Experts of a small language model: 45.9M parameters.
Below are experts of layer 4 (counted from 0) of a mixture-of-experts language model. Rows are named router (the router's row for the expert), gate (a neuron's input weights, with its number), up (a neuron's input weights, with its number) and show model dimensions 0-191. Each number is 128 + 24 x the weight over its row's rms, rounded and kept within 0 to 255. Numbers have three digits each.
After each expert's rows: a language model's description of what the expert responds to. This comes from a sample of Wikipedia text that the model never trained on.

# expert 1
router:091100136094138107159158095111121138110079117114080129120115145120126159123102164136101134153164104122115134123138118181133129165138111113086084186173138093115127162160142131128144157085161104148102139112143150118105137151166144136139129110112138133108127143162102146127136112101104093089129153153152105126151104133093114135158148132139154134125166137090118102129074145132123175142115117133161121151112073124094133129087152125129136119121134078129123107164109145132172124094142171161147124139122099132116116138138160158170061105113112155159142121077129171126126103128125134108
gate1:112124102140103128124099112135091093124125132131153129160086095131125110123132091138118125129122125142109124170123121139134119123146112097133108159118127131086091141092161129130106136166159107140121160143117089106100083137117118137116144129175138165092115087146143181129154146116171079100136061090201138127161092146124101108133136115146116173132115123157168094160081149149119122140123154076119154098142120166115135081112155130140113152114138144134104146153130147136132110156107090153155094114181155138122116099084134102138090129162159130102137148106134137112100108141145141140
up1:128091149133133126142104114099140141136108130139115131146190125168118122148150103108155072111165116146131120187067100110108137112141131097118123144146095137131124145132123098120115122139111144116104133126092115116146075103118163130103100121194122103115102162117089136155128092122121085126165129133110130164081141071172093174171179107112155137100121097082136141116146150154120115104110118133105145132189133093126113104120116129153117136123139106169135147153109153152139099110118088112140116066140124137118138154116144139099137116157134126106119141115123133147125130076138152163
What it handles: Sports results, opponents. The word "against" before an opponent in match reports, plus result words and numbers like defeated, won, million, billion, died.

# expert 56
router:099098203111110125122134140098128158107132108113125123090105122131122145158126108168135140092157123167126140146121101139125149143129135112111107157140169119115115147158146151131124154128129086169117176111126160141126151159171107093153140129127111115135099144127083124110141135092141131142119128112132136161145120159086099140140157105118113152111139137081103139156112199138160126115134100132141104152117109123074081132119147129178133147107095130114088113170122100122151135108067111119147110155146121171137111152145148139118111106112132146184159118132150129166164104152113201139
gate0:138162155146106092103148102133116138055139119128091097113140157113122136094162136147151153125132127080128178110102115147159177204094097101098135156112157095117134163121106110117129120130150140110117143091114131156173104139143135122119165131153104105130145127129115121115120108118154100149144088091143101176119115164138131124152118100132076135128153099126134143130134136120138105137106096087118113129129106154119122105133155150138137119141163093132132130145106140077128118145115111069134111137108154169091105099124085168147111129132157150135118109126084139144101081165118175149
up0:129122114158135150105149130119110147131111128116110164132126157122090122126130152136130110137153107115148149075119146112205095127180128076157118139134093149132091099084097144106128105117120153114081127144146149110159116117103134140112162124163132170140142108175134140126134158157092105145136142122131130093102137106126145102140166152171124179152124112139128110149097130136139157157148108053119126165134113118153133088133155137110163134178133114114119193112145143118146115154103122158167127077125124143153155157097128151136096075118114081135128132129113118124103092124112148137
What it handles: Quantifiers and odd fragments. Quantifiers like some, many and much, plus o-fragments in names and short syllables after C, such as Cuoco, Duo.

# expert 10
router:094071114120081110119085112062102151078107106125112119094105141075118152119101140134134154118108122140141164127116107163140149160151128120118121140150146076094129122121147154139092148128136117150086138125155145137148155133113077123152139106082094163120137126156110139089125135116143122104131140123161103120119097187125094143146125106114133130123157141116120122133125163133161135107157107145133123138112105153101125175106134149118093120113129128144092139118130123129125106162102174152126170170118089174130103119140162131168094048133120121112149085138151115132132114152139167105
gate1:112141086162107067093132138131171126116179091127150124150122128060110109118138104111137123119156119156079177157146090114122168155104095128146116163142123089133130077135111138109141125131148105165102117168126113139128139113124100122146144094118087166132160101147149136161161078135149140090096124095134100153138098159160132166160115138129142114148146117121137104153110148147147129130130090120104128158117107113136123128183131152108109127101149179126094106135089114140138119190107142125141137152132096159108136160150147134124157083133151107107113116151144123098165145133125146126
up1:156150119150126143119097111188123130134145113122154146144124127130108172137080118150128147131159137110131109129089131117089116166121128098136134121139101114168142118165131126126142115136122127152138137116061137116120144155188120107110115210139097082157139115122122121101115157061131112106143105150140133125160145157171081151109104168122111117116124112151167117094109087153100144118125157109159127132097157137154116137172124127158113116121147111146108156112112165116116141137086112146125057100161122137166086123112112154129133126103107127081143137131108103132151116107150076130
What it handles: Table column separators. Pipe and semicolon separators between table header cells such as Candidate, Votes, Team, Apps, in election and sports-statistics tables.

# expert 25
router:113089169124096125110133108093124127124110089110096122113149150121094116115081136156077122110141125114127183149136088140123164144154128096100136142130118109139116144125148150129122125104119101143114134125138146106107154122141094173129128131113089125129139111164116142123153100108112132076111124162151121153128103170133118139175115127134169122093128105093124136172127147124152133122140082136133119132146110147079109180134150131152088166136106125157097158135108104116127073146121169144118145137137076141144096155167130122197086095139098108127181096121131105110113113156128188120
gate0:092156145159176109090165143113142132111119123118108119137142134133108142125151135177102092124148115116101133127146089111105106133138111139151144078104102095122092097189162191129150116147120146155137120118134128116120137077173116103139149140103132122130123104143113114126143129130137140070139144110174104152134129131145111150148154173149139113171112112130109160129152085067126135123134113157106134114158156177088104129128135119134121141139114170143169148171100109119111103144129145110107151091104141160141095086142113136162133136127123111112151072104101148137154081099117171145
up0:153100181132130123116115096099092106148125101108099142138144191131097118156114138172119135097119096133133115118141089143076162159144130136099148069119118116154181124137114135115119161164102135144169093116151128178138165111159125118109128129122068128130125122120132099092134127105141145112108168118168126132137107153128165122147143138087174119132121085154114159095144180123129142139088144135127080127071127151130117157121134125129150129121141181180133104135130117108096142129116131163141141124118164167164112098111151173131130118147126145145136156168102129129098109108109137112
What it handles: Infobox digits and fields. Digits in infobox fields and review tables, like release dates and scores, plus field names such as Genre, Label, Candidate, Elevation.

# expert 5
router:117108138081130117110144127121123132114093138115134095106119109124096117125108147145110143107157100146133153101124123145116143140118137122092124165154133121156136137155149169110143154154109094154081173076144153078104119162119108122121158126124102100156101133137056134112142107124132105139143158150123179128122127140079113164180130158125170107107146141075136121154121121103158144104147097107139138144115083165092120145114169156124094152113108085142140125162092110159105097145104127127121139155139113143129122135157189127109147128115115136116149079154144174131145111144167181152
gate1:154140132072128141122141101184055096119070118150132134112130124130135116123080122134140085107153133136113137128140110135155150111160099125128125116111129125118166133145139083121150185107132128156116136141172134142149077125091092117071132143173106117108114108135155133123135146142158122137147136168096143132101133154141136171164139078100144123133142162118135127106114117117109112126086140085168113110115146136143078113107174102119124134121078109146138188123173119127114151128143116155077134103153135122150137121130152149127116158075132110114094147124134171133091152132138146119
up1:109144121124160077161161149127122103126115086113102139170147121143096151122129140151095154170147160114138142158154115122099129136143153094166148158140110128094119110143123089105122145141133091133124102140097100145119125109120087090113169094074127077133129073129131098102144123120133131164156133138105137179092132146085145164150150112134132144122128176103128120110139124098111097102101133145157158148132115127170116107169112135159112152130152121149135085127103113091146083115125121147108184118122149138117077144079132134142158136075085128112127141170129098117102127127136128099
What it handles: Proper-name word pieces. Mid-word pieces inside proper names, places and science terms, often after B or Bo: Bact-eroidetes, Bul-garia, Bo-tanic, Nigeria.

# expert 22
router:123098158109132084135161102119154135120061104105100107122143143118109150118130142138127201099161099158136157138121113144149111132120157134081081188131123116123112142156133139122157132114140118149116152078165145114108147147121148135141156135114094108147117141154071112134132129137102137099108152141116140172160097128084133161155113155132165126117121146101127117131078139123126156090146094118149125129110083119082091154129167110155130143121081082131136132172122136143147071114098155111148157132108113110143114138135165131143128125087096177135140091120164122136149106137153130128
gate1:120112146106142150111137129114114133132153123149089140098160146121140153101148119095155148184090117112138128121132117144138120149072132116085095138117123082081119132153087103147106115132159132158150163122114120124151101144091100138157140134122085113096076124114123114136122135138100064113119157126111119142116046091143144133150134110142126094155145149093073132157149159109154152098151136114125158135095129093128096111125115123093132127104065144093099158169154148135105107159115134157083106120092111139120122103124114156147141116128112148107115106097140136116170126154137128171
up1:105118144112103121108114131142163159099123125110090151143112171162159087098114130138153145122134134108120144125125142139108100129134143153137121133130119172131196139098090086153123159125155110084140143097086146121084061134123101135123117064129143115157140129109126108152146124111134107112138125127104130103121100160096109150155111136121145162144128114128122105148124145097128093133123146141104139144177170136137155134091157097106091103091129106111140111056156069092110146091122131154108153123106085099154107166106120112146128113159098104128132133178115143124155129116143106091
What it handles: Place and name pieces. Country and state names like Zealand, York, Carolina, Mexico, plus second pieces of foreign names after A, N, Gu.

# expert 47
router:096121131098116119140101133124131153106074135134117093117128168133149165137091123165127147116137104155124144095152118138145143140139128135112124144140143113155125170141135140120119144086129098181085162095167146084106143176135122134104138117086134087088134154132094120110122102097054116137151146132139158139145113150147097124120139123099145128107125154121105135133129149158162116148134097133157119175123065184093087137133160144130099111085111100135087129134108144136116103124145132125176125158105105126115122114171173132144121094119100119139124148105143110110143060126112176142
gate0:121122152131085134112116205141120125168149111118097113096156130161179133138124094129105140114146142160128112130130153151147115148119144124177101155147088142133119154125155156097128161104104133156104113120123144143093089113132097107151131102107154134088132135125162125178116132122159158132178135141126120139116151135091129140139164131123122128146104120120134129134117106125170117123139135114076083168122095162165081079107149134110094121108119126111069151096090106154142129151145141152120089140149129133093114086119177104146106120208127127123117163137105135141124101088109126139
up0:126104084091113106115116088134088104128121116168110128137125076132094108153146136130118108112167142104149156089124146117142132192093083126106100118133149153122136095145082116136113113132118150122131112091169137148097163152099109177111136096113129126103112122118114155112121133135102128131069118173135155148092133123165170089112140130116147098091133108138098120093141139124096128125103129124127107119107125088102081153184136134110138133080117134154116109142146186135092117112152105095126143115072108144183122145108149118116130129144107155104106123130128142099158129121113171165
What it handles: Final k and t. Word-final k or t and standalone spaces, as in boardwalk, catwalk, Next, Bryant, plus spaces inside tables and lists.

# expert 16
router:134069126099123111125165077053121138095106138095135135086133147112148172130121127136123156093157117150150135134122102131158153121142117137089097148168152102128149144117156143085085127081129111145086120119160110115131152132155113161108137120110116090144110158162123119107138095147112120093131171137107156179139115173158107142104125122124156132124096142116150142155132130144180179094139065122129137130135116174110133175122156151116130140125123116119079133137123083175154125142118144114150127114130101123151114132129130151144120112091126175124117123117173119137149110099146170119
gate0:107104136154164149136129081109149119110148092050125140112126126130096127134087110107157154123118115114145155079145133149154133110128112079158159121097154132094121141176082114140105143124113140122103136124118123144135152103131116163104166084124130138113131113100133107082123144117138104107118145100107142177117118170130120105124144160144130117124120147131127097130117099099126170124174130071122141157106135087129126100131113149104077134148152138170121131140109128100132114144089097079094147122146090144129129102128093154119131124185107186137079136150137132134118085108120157083
up0:131116134117118065112143119116074131127158097105118145113177153118124141117141153116173086124141131126079144106147115134148116152121102135127135136094134123131119132142105137133132152133147110097126121144139109149144122082113142117125198106138126131126180080202164129147113139118144108078144105118152160141090120105123159105173138130095109105128137072086154155118158108131141150114105105122133109126071095148116109168103095121129180129115111123166146141118121182111149168126114111132095144143140109125153145140187148128123138144117118105107152160146086133092129152119125093122
What it handles: Surname middle fragments. Middle or final pieces of uncommon personal and place names, often after D, such as Dry-sdale, Bour-ke, McKen-na, Bj-ör-nsson.

# expert 11
router:089130127092153148131154098103095135093109112111080111100160119122125158095120143157108161137144140112107128112106128161108140111128122125107078138148134128094158171136151167137110160132142128151114152101170121100136134110141109143117176127119134135153115152160135135092142136103100108135164119124124142140138125149122098144144134145110131124111147164087119090171105155153164144143150074153170082164119085137106106138083162116155133125124095109142117130142066085154141147122110126138130160139134111116146101140127133157179104089117059140139167110100148146160153085122145121098
gate1:137122142081126159162120092132141106136105147122131119135145126128131129053122140131121133082152142117092112097155120147101157115066131157112129106120166122091186126147127134120109143103165144115150155119153122120163118124119097184062117130137095139153106158128149121110115143092156109133110179150103126151137126167161167134121145163141131155117095104177117091136144116145134106114148129131148141159106096144122102117082121141142149148118113113098142120104119100132157175177132151150119142137117168078111126115145182162112156089113103144160131119105146108146121145132160100131
up1:117143156125138108148140130136180118134124100118125076083106162121178119095137141166150160052137114150105114149124121077159101159135097110127120129117164133106096131108127131146124139132125141116125152124133140166155114114132168162129147124120102136160128120102086117147145111102066126147121146094104090154136143082125162126125164126139063133126117150123131113162126143197131118152167115189103131171112115119107114115110144149103123133159108152112117104174130102097135135117110145110151141113102140115146156154171134164106137113137120107129154149132072095131147121110091113138
What it handles: Football career tables. Separators and club, league or position words in footballer career tables and bios, such as |, /, club, contract, FW, loan.

# expert 8
router:083105131080124085122102114109118155085128092131078117095141130117134122128123143144086141123145138143143154140124113172107133129148124145108093177163151132116111145143156167113121155123105102134077143122167149109126120159117119117129152077100104133108123138130114143121139129123096120122118164150155126136135104158123120131113128118120127122086124118067088116120112155132135127138183115140148133145136118149115135130136185175135099158118093106143117146134095095145158097132031147147177114166160097118156109140148169120164109102121094150141162088119163127124147123122153158138
gate3:121133171131126144162117124117142160100162104136143146151165155119135116126133132105102152115182131103164092135143180153103110106108107130132108146132132111134097177125201097144097123103143130091077138101110133124135123128132098148128155110133138179132137113125135122136148113097089112099111160162115106156104080102102102076133119100144125098110163100138113160113101149130092104122132148117118155144113108141136159157127150133113077114162148158135127165156178143119166126157067147171169162129141090136095115098131155110139112125110114167164134122148125136099136143114118113140
up3:134104121106160138119118103125130133116171102131108107113148115137157140141119140097135122135157136132175125091142140160132169108130105177129073103117141116152074174125126117113142099162116084109090133120100133138108134115136099143102125124073124131161135076093107143139113096070169133126131182133124160106139118135138099137156114100153181122145177100090116137145127144129103168170145136120129138097137125125118155129087156125152099096099123137131169175124161144104150139151184155135126144128100073118142169148099123110146122104152155159154107144137149164130151137117131114143
What it handles: Table cell separators. Pipe separators between cells in Markdown tables of discographies, sports statistics and credits, plus occasional semicolons, closing parentheses and quotes.

# expert 54
router:101102122090132107131103126099119136081088110135101087098135135110093174159112135120099163121165137142139121094131104141124162155163143119126120146153163110152143152156123146128091152119124131176100169079145136128113128135151099094157167118123099104095122143166091165120165099106087126115122128122116147150133092178146090119158142140101143123092154140084098118139131167107155119110159127124178109151108084152117120187129124146144100121120119085125083133132121140157149118158115163125131135123134142158155127129133140172137127073122134153159143116114142118119161086160141139098
gate0:126147140093126137140095126127155100104120122095108165098095133148124156103103154165145137107167127109115096122138110131133152127124119128131126138131112143095109127110089123143100131094135152094125100082133128158109110148147123159114127117101095141127126154180130128140150131105074179133111140125139127162106152160106120148202132169162114133167153102111142087121070152133153089145091113137175172147120123111153091151104093050103121125143104156110113127159164155089123124154109138121144145100101129126104140127089108131104134137123176159150175120100145121146123151128109130114
up0:134097147124133115135145127111109159103132111173118065133116181123130106130172127148130132129127091132148160120137087149128119117144129145115171128125113153109095187146108123109151126129203119114148105169119123133130149158124127135136125098123127105138177060082123102180088136135106117111133150165111134100119132114122141114125112097141126122123092155123121121137134107147123073104120164099124119165174146089105124079083115159140142122115148090096164117118169139150127108127090117150151130139109141144178152104123090145128083146121086098099131131118119118160140127165147098132
What it handles: Table and list line starts. Pipe and hyphen tokens starting table rows or list lines after a line break, plus headers like Coordinates, Synonyms.